Experts of a small language model.
Size: 12 layers, vocabulary 14127.
Experts: 80 experts in each of 8 layers, 128 GeGLU neurons an expert, 3 picks a token, a softmax router.
Below are experts of layer 8 (counted from 0) of a mixture-of-experts language model. Rows are named router (the router's row for the expert), gate (a neuron's input weights, with its number), up (a neuron's input weights, with its number) and show model dimensions 0-159. Each number is 128 + 32 x the weight over its row's rms, rounded and kept within 0 to 255. Numbers have three digits each.
After each expert's rows: "mostly gets" lists some tokens that are sent to it at least half of the time. This comes from a sample of Wikipedia text that the model never trained on.

# expert 73
router:117084166158082104114089105052158087168202139155095146153107157106156150140073149127147203112065113072165109099176114115137095162117127120078219162102156118144110127158139130114127137126148121097178081100152120112113152138156120074088110153084118136119081135129158139176148151223176160178166076152099131083116152071119130101123148111165189032073106173092114085089151104086169173133139119099109115114159149174128085177113116131128103150127086121115110119082088200105147163116140093
gate0:099189111148110079157151139146165098155076085147109152120093170093156083148125111132080133093135106141112081144054103138155136201136107114123105096132109144099094188126168119137132088154141135103086104095216128124128147153225110130103084188127156127130074081120136093159115206154152155186088125171166161097124108140146104090141151190172173129125178113116131123143100137114104138155135087126135083128173124125146163165123079149139156123162083092098087136094125130130150109163171128
up0:153116156106128130113093119185136153118158133120159124117151123171154133148128187134199115180133101058161133156144128163124102131074158111156148176114157152171183127150111157126137161138136131104154102095107094112135143067023128161149135094147169126140133091159079107159118051167121153118158110130136132125153172130156165216119087112053094094130129115134038163086125124119113149092175166121122185180088148140101096107100148108131134127145118177085123107165133137122108118147112117
gate1:164092180100151139097104113147155124144073057132150145084103151150226149127179150122097141118040165162112146215145134102196118128113158115086147115111120152102100144157093174207204111140124079133158145170099097099134139103105116116119126145127151125082123141082106126094094160105154085077084116117114100162111071110115120111074101155140144105156126054140157145123159154138124085124173115105114090172181164166134078078133160178065167144124139151159159122147164091151119152191097099
up1:166178178133156190129130149086127083125081157135174104163121108079109127116153113121125092096188128111166109101129121190123132122113077076194090183147178114139122082159152142106131144117175227087041160125066167183082117124111138073106076069104219146165198114171141137130164112119112126174108161100102162100136099162138146140161145108133106128075111131149102086111132118166108162178141132146085127145119111136135101132099128132196080139168141117097160122106194149142123093106101193
mostly gets: "featuring", " starring", "\":", " featuring", " starred", "with"

# expert 68
router:121096152167151129137122124088153146182151116206161159119083217144110131125097181133158194130126125070196124142157120081153102144148139101043159152127165123165116128132124150148168196116115145119145126103160096073134201147150175114114112145153062138064108129111140136150115118146129115156115100175131053140136155133098117127155161136153181075098105131132125124120153095090157190126141134110154119105117146134137105194118089150137184153159049115129083116053112192093132155137158135
gate0:119123167142067146159101151115091137117146133184082143122114159166152129099131179147128142115105132118167150142121138071119160118089119099141105129098145137174077103154130110072137146169161097136127147168122134086130124107126136180095134129142145123146139112133119107130113168103132084168152142093120195112155136082135143154105080145079124138146121094153175064086142147070118072040106132131112123175160103155041132074182163126163096249093141185158110128111111107077089109128144119
up0:139077111154093107083096220096044151129144176158120138108115087230124152110151229185143122110118131111111065094148157092124145169095113119116109093130148172096156133133105191160146252136126115098176192116144095134144145133097098171155091066158099103154136110139087085083127133135121179119117104108102141124090160121098071138068152127155134173153156121126137103123144109110134151121121111113108107091133120130143132083093113118110155127145122128127125092075181079098122165145101152
gate1:143127104094102139103065103104092157111124092193095124132093129129118152097125146148100154148161192132150136103146138100136083083154154177062125153173111189071160160117145135178176109107137130107134067078089140130141099065177099115144159140133129198117112104051199176162104151133191108091127135154098149096109111076131147150127095114121122124152158115148164146147150080112127129097047102092159119081128130131150132136076109102162194162125067137111138147099126146145087111111111120
up1:103143156113126077085150179123125095138107087145149128121155124120094187206150125099129133064113060116072175159123151162127181080147167163149155175050139098130094142179104133075173076120159132141161139123121146150129173117162099071150102095081122098181171163161154163042101147109135120123107103159122158164143084237153116194146152142109101099105124120129144084113107079077136160109145118128080110103096154163151102088105109161145097100167114150149166137115163129099155124166132077
mostly gets: " film", " would", " album", " game", " will", " can"

# expert 77
router:123068134150138093073108102070153146157128093133127142125067157136146145114083139139164149122084160041129136140168066115158144175126147136084171157151168150178125092132079141186162169118141115134119143074150086093110138150173141103104107148164091136060117113143136176150133108157107145170081076180159081121146164122135125151154169121160160117095144089145126136090098071106117199126129109110129107098129127087124098124140104153172156113133138136061097123087080158090119127104114110
gate0:063115127052119108124119075111106109170114157130112138154153128074134109158136132124177194100078145119078163080089096165093113116094156133178113126185147149114158123140119116079147104222171152142142160106149153133109114139114131086157141115128090083155100125188110146148128163109161113057143109118136120122088118089135146063152149100148109172156090088113146175109104083094104144174179117070108123154164131147095148126115106085100113062099147118144118156113156107097174087086136168
up0:145091172100120104108126120086169095130168133078127131075157095130148162143104156076145132093107143110122111082202069159189101100102165114182101102116097152139177115113113141119144135097138093073147111122148113107125147132071121149177157103199162055023180093155105124093146170128110157126117146099157116117103098126134119104139154116118117099168095144169101057116142096140133068154151150061176127131130092117064163129063114100181123149137093091132119183099147120085122045046108135
gate1:092178194096094150062177174158157201113085130131108129122188131110130082137090112184087118137183148109143146147163131081101137130148096096131157108184171142150133137157085113116128059096122159117223095177136119097136054129155140117134152092139115107159127123122146090131118184166090125129124107160148141141112145139091098209101154094157082047111121132158137100178140165120055129133185085127147098099157126129112158108107162118128123114121070116105083119132146127117129145125139077
up1:144131144139121202075161098112161178213120170095122112108145109139121091105115094144143093137083137162165094137102141071121136133128101137108158160113132072100157109069095155088090078109118119155132123082145108092173120149169129147069128081074116107141147055165149105168122151166092078126164166150189085106136123095085107201167157150116104176112148177149113126114139153100127131102217153125144135145152098155156170139174170108153146091116077167176150162074170178123156145173093113
mostly gets: " evidence", " him", " decided", " asked", " help", " plans"

# expert 44
router:161108099129175150146055114105111138146161101168137138178110159101139117100043152108134151127056093098096129171134127117123127167133111096061164195113135103192144120137140106082118149104080120125102082113174103060130138112139168124121091149138159122094143129137084158199155194146127150207126098149140058120176108078133100079179201100082114130071077124054140112121159114137126185170131058153117106141109071129141074171105107174148104132129134173125126121070091179126135156140115098
gate0:113146142192141090132093076188158168056126114139044175165177125084156109220155123104135128127079149143162077153165109128115159095143137125135168214174096171131174139128154133133145134137144104142135167188109139159176063106120099099109145131092177096149137107120087099164166127153106072093133178180080099144154182139119096127121173124116136135104119136114116171127121092147112133085105101132106108082140168218122118108119107145180128091128114092157103099138133171135148153058126135
up0:112115106061134129125113117094165157190126103082176180173112135143074151163155132083135079104128097139063126105089081088166126111134156132142115119105145138141116116210120109133114077144078180156142108114158101073115135113102107107128106105117066159146093118180139159128119134116118138111141072170116166154090127192148108141148138161133113154159143109167127148169130134057129107054135143146135131157112122197123116175148190152161085148092141102107145121121125126101111104125157081
gate1:134120144104078127195128130123158082123177105133155166110114103076127168067170222148133121095115141117132141167094143211115161188132144122080092158119106091100132153067176146183174128139076082123139108062109152172134113132133104135146168170090130150078074113115135136157137150141129152150120075151163129139175149121165218062159111182095089119094119126142208137165163103162112130116185094107119101152096115132125127172155170072138115184081138190140147113120052118168132137156135102
up1:080137130078127106097110129140190146107081142143131177110120128151189119139086141145114157129106139163102107082143149129128152140106156158166107093127171112127117128170085117116171132116164187135104155172110099165163172119125176153133133149077139122200145109131127063174122206146125128108127106084116119090168123146073070165161104116164103162132212138161112149127106135108101129107106140128078140098092148139167097103180149160141146138154130122104112147104126144118201100078135182
mostly gets: " El", " cor", " José", " Iv", " Cor", "ñ"

# expert 17
router:151103142122124140122062087086137131123175119162110097178121179132144201119120207090127119142113150097134099133126125106190083125108144128104153190138143178152117103153124115153141105136049114093157136082148140112065141121169158135144107173115150113114136085078125174115138120137138149130082108148119047107155146083083137107168205110142117112125086130146170071099123096105140127138152173158120124138164118084093080150129140147141117188109178119107096115149083187138120165119176142
gate0:068145158139104184159160146165130087170143131117167094132143096106090143117159116125162173095034120104168102146176097079140067183131119156158104161103060074185115136090092063071122167116166140130124092128075165080106126099087138111154138162170132114200144085134158103140194097138122118152168073085082121091133106174168140137115124103164167084109154133125075122126128154125200159133152149132128080132130116139139109137142137107051126125045181154130144150171130125122135111113109127
up0:096129119161166189147133160124110139124140083163048184152115080170157232125143104156095142147106175155112128159184163074165134176162124133095147147102104022102139083140164108117133139127154096124159136094163098157145136169152101116162186147141158093157162096175136084144161145111083132120127130120113124124131148127108155125069139100110177125139151091073156176159152113127071143129126167116155098113162173145102193127161145112180159175105112149092081052124128135153109180163107134
gate1:133105121084120090154081116113160151158127178148136110125199167130129113108100132115122134092136112171092133147150065123140171096097116143105181148154112164159151079111022169146163062148101157101134183178093113058117145122072144025118171139156087111129150092107126215097161133110097140095151122162179156143135145090134162133162134144139107139180179126126074112096111111041091173149109177114114102150187159135154154125145129161096116182105115081151175159107132175128100147094081112
up1:146198103138189091102151144116111155113152134100133201127108112108121108153130149164137146117142123082103189126081150118117113096117121141137169103094163123125136181072174109102117139083155093156120125131112146152146140123187092234144128108152123143102091140145148054143121172116073099142086095153137179144134090167122113161118112150086173138107135079118136097122123133189128082120135158156168101206128081139132155103117156118135124072109115171064086093102095146136156098135136094
mostly gets: " politician", " footballer", " chief", " Earl", " Chief", " William"

# expert 11
router:084046144099159110103097148071093082134176146213066149138077157135175191145080145149131177150104113100173145132129101089172072137152134136107152174078177142183114123173121140160092167106135110105180119139181097125069173107192150133124124160085123109122136124163129148182120103158161165164133058149135054117107145132137082072126127137173151061107133109136161107097114142100163143152135119181094152103162157137092069182159106150130096141071091099097085126098113191112140145128153102
gate1:136175113088125156107082122144133156106163140174143101141151112184140126187090139159174189150123144133105095056130209144076126172186101174142118132161144105137127178151103123074120161061109155147126200124202126130177190144107120094124155193174085118114103159112123169130141094145152116158049109180118167123142175127092117118131153123170132104144177071103109129110144128103134120170131126128156123126123123114157076151218143140155129101118161149158122064148121170150125115168120176
up1:156143167064125092095070106117142141118186131131132088150136109140164120114121113116142147153101171125099103060100135111084102121157087171144112098139141124124096162127057111095137115100105143167123174130159126108155142131152170115118124202177174113134104139071165142118126100106136097172101125153153174103151169133131112105186149174178121090128112144091065104136185153102105134180176134128173062148102136101184046121221148182140154122131139099143113085130080125165138098148118157
gate2:098102125119170128114175060129111132098133156146095103122142080106142131203200131141122126160177123087127166094126134113105175157114109082136137116134141135162097162093131138150127133108139113144142097144154124103064087141167112109142119106114101136094119116101118152155201097126138105132157152131122116188119191149075133137107130134132184163157075151172128092085197212102105127141151158182147147117184108070139062087147109132068081151126102104151161164109093118128121136160125176
up2:126111141114135144096142088166122124161128176124101074089099110140164139165151132124130103180131152124110174112133103134136133158097167110131110113139127127150087143124116182119123128090129135131121098176163147143109149157156133072068131103137078094083109133085122174145194098133169074144156096097060132200118105183108062145099106133158155111101081154135105114115125183134096159087133126158119134153184094125103064151118089139113101117169116073139097097070152088123136088184108170
mostly gets: " Mr", "In", "No", " No", " Mrs", " E"

# expert 78
router:167102144110167145109098103088107128125156151213126165163119136071091160177099177164109206132109159070132129108120079112183110185157146160084160175076199158170162112121117154122135146133151142096103097109167082084097154099158126081093087184156157110101113134148136150143185163183152145176167108171141068144127121165138123074154180129148123143090086130157106112112164112146132174210135141181056152144124085105109072197085116154156145105162106158094094134085069142123130133143135130
gate1:147128098089128161138121158141138135049104145122179142182116087093222145129156152184114089123158113116071158117152095094124125150099117068131098139147176121081079147149114175133132137140089123105119090121129154086104142148108130153137132143122136148071126128157108154091065105174121115041136131133124086125133148151109123126143125180095109129127135129093147071139113096152196122147163100090168100184133141109111179120091186160176162144175142120125116143069199118103108061133155132
up1:137084106167154076120073089187118094123128094095153157080146115079173079115146110146139127119120138125115114120127181177156143129148121121166112129119152140221080149123171071135153140119136150161200135144131114141109119144173127123100156100065094092151086046167144135128173106128061174181110163156096111088100144100128085152105136163156135123143132084092078086149108139144109134159146158197144132116158151124139049117112125105061110085034128159120089190161144111111160164058127092
gate2:127087166118142169105125139089160145177159162143153200120164172128131133068132131056098165119104101125079086123089152162134154124173161156137128099095125103150105137126105150135120165133155134147136111121162110156154159120126170150108149112145117176129170054082128149173072178102146125122114092132166122114160067173181121062145117113123071106092143220124107129083105116105082162200158109136053146092153089126045042119141225128137153102104148115107084135102099129103104136161083146
up2:109110168067158112095120161083137122109152094106154160129166135141118105146138139125050147120120145158111061081138142118074145147196145127128097090107102105140200164093133143115116115076164135146156161112109103180100122136148096095111173137127128100111080118123139113101112159108181123156125094074109191133118097106132057048118092133097104136103121153128117092106093162109079156099160117158105158087105040150048057085096105115186108135177146110088109164108110155147142154072125170
mostly gets: " U", " I", " E", "|---|---|---|---|---|---|\n", " Il", " Santa"

# expert 1
router:144105185132096080108084111071131139136159131133107134184080174159118164120113176131159140082102109102123086141152088095153151159064119095108211181123189125132132110141110136137141126137126128106164118062126138160108139135145101101079096158131130083111109089099139130141157142192139173159122063166115104093109111114122076093177148088170169116075087151105102056091153088109170138129138085151117127103157062140165137172104116112173135153118132180082102079091092195160144166140201133
gate0:103171106125152154175177085098154148155144153122136171140148121102102069165103111147159149101139057125124099126134123170110144165131139168099176124169135120165125170165102059076089150122165102096119140114175168126101147131076074108128132145149102143164108117144104134097134171166105136175115155139073106163125134153127114154158145088131181107143166073194119120150110142117157095136126174142109149134173136075132114142085194077081181172155143146087105054107082064144130167107155102
up0:122120141162163132112150136135084108077161174109113090082082167151132160164120114107096240142122152162133121117151089089047160136118084109174139101152123091100120107128122135112110111176126083122209186129133173135095096128157163056116143161134163158094105129155146164108057217070111099110069160155106081126159113158087154119120047156127148143121120124148162106129139076127126087153111116181141067133142229143138147117155133166079150089074087155139109140179119107150140171106091123
gate1:142142160156142217100171079138130166105137141126171106162121132112136156126092165097123128174196173101119096126086069155144105117071113172125096108074084083149100126109094059140150163133094097142136114090109076138118031151124087091123123181069158176111086115144086064133138143136132112143141056162109126149047070188119141158135114068139092080103167142138130145156084122137139143099157213072149133150118122161128145160141120116171145094138142159130161143112111232120121086169127076
up1:110097148136092046111144146119141117133096116115123125125094186189137145096184126107119116158136129053209149136095211090117131130199116044097143133185212177145096144135149133120070098061076137135119111173124124153152166108101168156161150070168136090131127131087150185092149130115133090086105188073113144157114152074170111118111131123124158139137109115153093093119181091109131124145098132130089113102156158095117103102057166104136097107115095110118118092107125082098143116095169143
mostly gets: " Royal", "United", " Catholic"